Below are experts of layer 2 (counted from 0) of a mixture-of-experts language model. Rows are named router (the router's row for the expert), gate (a neuron's input weights, with its number), up (a neuron's input weights, with its number) and show model dimensions 280-335. Each number is 500 + 40 x the weight over its row's rms, rounded and kept within 0 to 999. Numbers have three digits each.
After each expert's rows: a language model's description of what the expert responds to. This comes from a sample of Wikipedia text that the model never trained on.

# expert 3
router:441526622527520456497421514494549505476426528501513519535457492398481546472561490490488489556535492500509427527490496471470583496496499474455474534525512536477465550467
gate0:437454485556488548482407528536569486518444526460535493441459492507508480431493480548554540470508530477546454469485463442461529482471549553497444521514480454428510519506
up0:573553508459526468534600480475430481471559480533444502538549508496475525559493514464462452544492489546449531522520531548546465536536462462494556485500524557564497471498
It responds to: Plural count nouns. Plural nouns and their endings after numbers or other/two, such as albums, players, frigates, votes, species, Awards.

# expert 17
router:467488491513498554465477523545581421483506514491467451507340525445545496456452525519458515475488490435524465437480608529462423516472506537495437509551515526469531522528
gate0:523536456462497529572493495492483587511506485503507525498561487500545479493495534515560543492465443526567518537489465523530501557503449444540561536489468558558477419526
up0:528503467454466521487487571532418512525491517461557532466518547559573563462544537610479484507556446557540493511480415530511487529546483478503510521453527543534547470444
It responds to: Capital letter word starts. Single capital letters or first pieces of proper names and abbreviations, often after a pipe or comma, such as V, U.S., Stein.

# expert 38
router:517504485493478427476501530508547483482418512559469491562502516432490492568510526535493424559511513524514494510563514481430569463456508487486416516489484520509582514548
gate0:515514445501487557558490458523438499485497522506468466508486478524448510476608461496571501486447501559534502535521554579395512584499505504518484530474456547444466510450
up0:485474465503520536616459463516485513453506511525455459576511496566468525476607423543582492479443484565511540529540537552430516573520518482531496536485485511442505490435
It responds to: Abstract and general nouns. Head nouns following the, a, or a possessive, such as region, process, season, beliefs, attire, often followed by of or punctuation.

# expert 53
router:537500484544545496580503470477468466532448524386468562486490488542500534482499536488459437549530540511550488423519495583450481491525486547492509465541469459474505501549
gate0:495497501516539509549420542509571539548558527523444496544400495451462480391404556532554536495482444570455490530466543535472516521556473443498508554495457556481450548515
up0:490456493463455514463374528561520535519516458490462497531544463585507545491377563537623512598466517484502480476495441525504520500512544471527514476559510608525497517560
It responds to: Connectives and linking words. Linking words such as such as, but, However, known, well, due, plus pronouns he and him, mostly mid-sentence in prose.

# expert 40
router:448473515467494481499538527559477473488505569486521489479473483465531531515482472509512494464513490486448534487542574475467406455458457499505410437515477510472500591517
gate0:446576572512506569521597540544511468478481530504516538505445429457515514467490442482470474510538509487469541472471530545511524506500552535502492540540413570547551464501
up0:463566574518495564529590555526521460486491535510509540509446439473508504466505428485472470519530502474469546476470539542500533494496569537501490532565421576523553468502
It responds to: Capital letters, word fragments. Single letters and word-start pieces of foreign or unusual names, such as K, R, î in Romanian names, and unit pieces like kW.

# expert 32
router:434563550504484420497502544515521514519462511486500484493516502412532518526473520536521588570495487513456467464547437464468536531538488468527440524431566474543519563558
gate0:572488468490501530581443474507533490521522461462480478489409549491489503420454475563543464528442463495469505538580515545472581494509556467504522489458468556497492587453
up0:560491491523514482592499530572463520487472523449596490515422475475510490484505438546467531569585525511517511492513553498503542418465450522490510570461562512530537512435
It responds to: Hyphens and word fragments. Hyphens and dashes inside compounds, ranges and list bullets, such as rosa-sinensis, k-tuples, 2016–2017, plus mid-word pieces of foreign names.

# expert 37
router:450526460465458503499441497531447458510504576469468392521500517556529418442474477485519565460460496503531452497483472496455518462488465494482445488497512473499427455521
gate0:546502486482527478494522479415546489599513513524484514492548490463415458502484540573502531550465423480546451490561520502527475439576504473429474485536460523452526585483
up0:561558464504479508503540474512579473509530509527467527569583480512441445423495561505502500485473427496513475475469497471545534489531460532413503539531479485526543541485
It responds to: Coordinating and. The word "and" joining list items or paired concepts, also "or", slashes and ampersands, as in "cinema and architecture".

# expert 13
router:485453524512514483546521519511406477484445395536564453457445530518529525494439543498487361512537500483551492442527531501415413505473571544503524436462559506555524545605
gate0:498541517441547524539497472420594563482488485467455485461499585449531496472454480532508572525461447561402452549551463563473486536527493472461488526405418537447451507427
up0:500491462537454493505494487561477464475528492533533511496460476470475486539588522494477458500615598411565521469461543450528481459419488539550490489522608455540536469532
It responds to: Name initials and starts. Capital letters and first word pieces of proper names, such as middle initials ("Charles A.") and name starts like Van, C, Fig.

# expert 45
router:489518447457488445507512492481400493559561463495483468570534511444426440563444477502455482543485469528496540529465487498531479532461534458494478507480521550564486542574
gate0:496492397446547491559484442491564585401474528526425485501461561517461554444488525548570566478487447524547490541539459529466530571587464481524479495516497522445453520467
up0:497520564544509499495508531510453461536620468430580503504524413474499434552524478464458428545536515493444503455467553474547527484432492480506513517502484513572524498547
It responds to: Foreign name pieces. Middle and end word pieces of non-English personal and place names, often in tables, such as Sakh-ir, Kaj-etan, Akk-adian.

# expert 1
router:434516472477461466448537491494517534539520486483540509555485520539538515553538493485437499434507501501584540559428460519501502444478481504514478514568555532547458457535
gate0:581503533452541531526478444436509490421486537577433544495468513507405522477475558532542519572438452532532463488537467513456529550567504467538469530491556563446458528495
up0:465512442502488487527523529551480580484489495389511508461515447518455526512451519494512417532496472506517496534435515491527520509463520434454552490470538478534492451526
It responds to: Sports-career prepositions. Prepositions and verbs in sports-career prose, mostly "in" before a match or season, also won, named, joined, national.

# expert 56
router:496490495479531483423562528470493544477473483494504526569551521561582438511499497498510432504506446502514557448541434467514443511466500498541519603541546451502456508505
gate0:465532517465544472513493527472500520487511504499518486471425474549502602507511495573534502511529459467469516500523506492477589498581457510519546493516487514525511551511
up0:434524483527554530445568454540515478513549529512515402448457490445558481457491509468471423534511506527464558490519534540504508546458484444493466478503553579507539539554
It responds to: Prepositions in noun phrases. Of, in, for, at and during linking nouns to their complements, as in Senate of the Philippines, year of eligibility.

# expert 34
router:476494479462442547502540500537464530551519460474427532558501518524497469471528513487508475476529477483507492510534574492475488415472497544515474585517532511499473517489
gate0:567538483520598558563442461464535540484517588516486551489487448454492520486496569464557481461449499528478529471520582504541551561537473441529476486528447597556511576423
up0:488490516554536438486498489539534457480541441505480437492450519543478463578452533589480492523469460495494462488514515540507442484436519520406483512484507506532577476548
It responds to: Table and markup structure. Line-initial table pipes, list hyphens, bullets and heading marks after line breaks, plus LaTeX braces such as \begin{ and _{.

# expert 5
router:546454540486569499528519494495597477574526552509489469452504472507525536443460505533498525480539475479476501580505460523482503483474571478475485537460525522499547464513
gate0:557489517443478501458436468509541607557527470438555491439482502487470493563494450472477518539460489493506525475528509513520483507499518518497523541514469564514499495514
up0:476538438547549525554556531479441441453550490542443514560547512527510523473502541532538467454541481520502486547468480511466461536543487477521473446465561480442501540463
It responds to: Determiners and list separators. Determiners and possessives opening a noun phrase, like the, his, its, plus semicolons separating items in gene-ontology lists and table headers.

# expert 63
router:442474521481503522506563496589447485513467532474472497464503440544500478484535556471458487489460499489515421505516482533498521423535503503431527550567574484464520489533
gate0:509491483497473514444508503361488484526490506498451462497483429439518492460517533478499539509570460535520446470508455535459481490543510437467528508440413461600491572458
up0:467573461582475519475478471413471577517495559524515496470514469505456519453524519540393587436625509476494469501514473510484524512537462457462509523504540529490523577524
It responds to: Prepositions and conjunctions. Prepositions and temporal conjunctions linking phrases, such as to, into, by, during, after, when, between.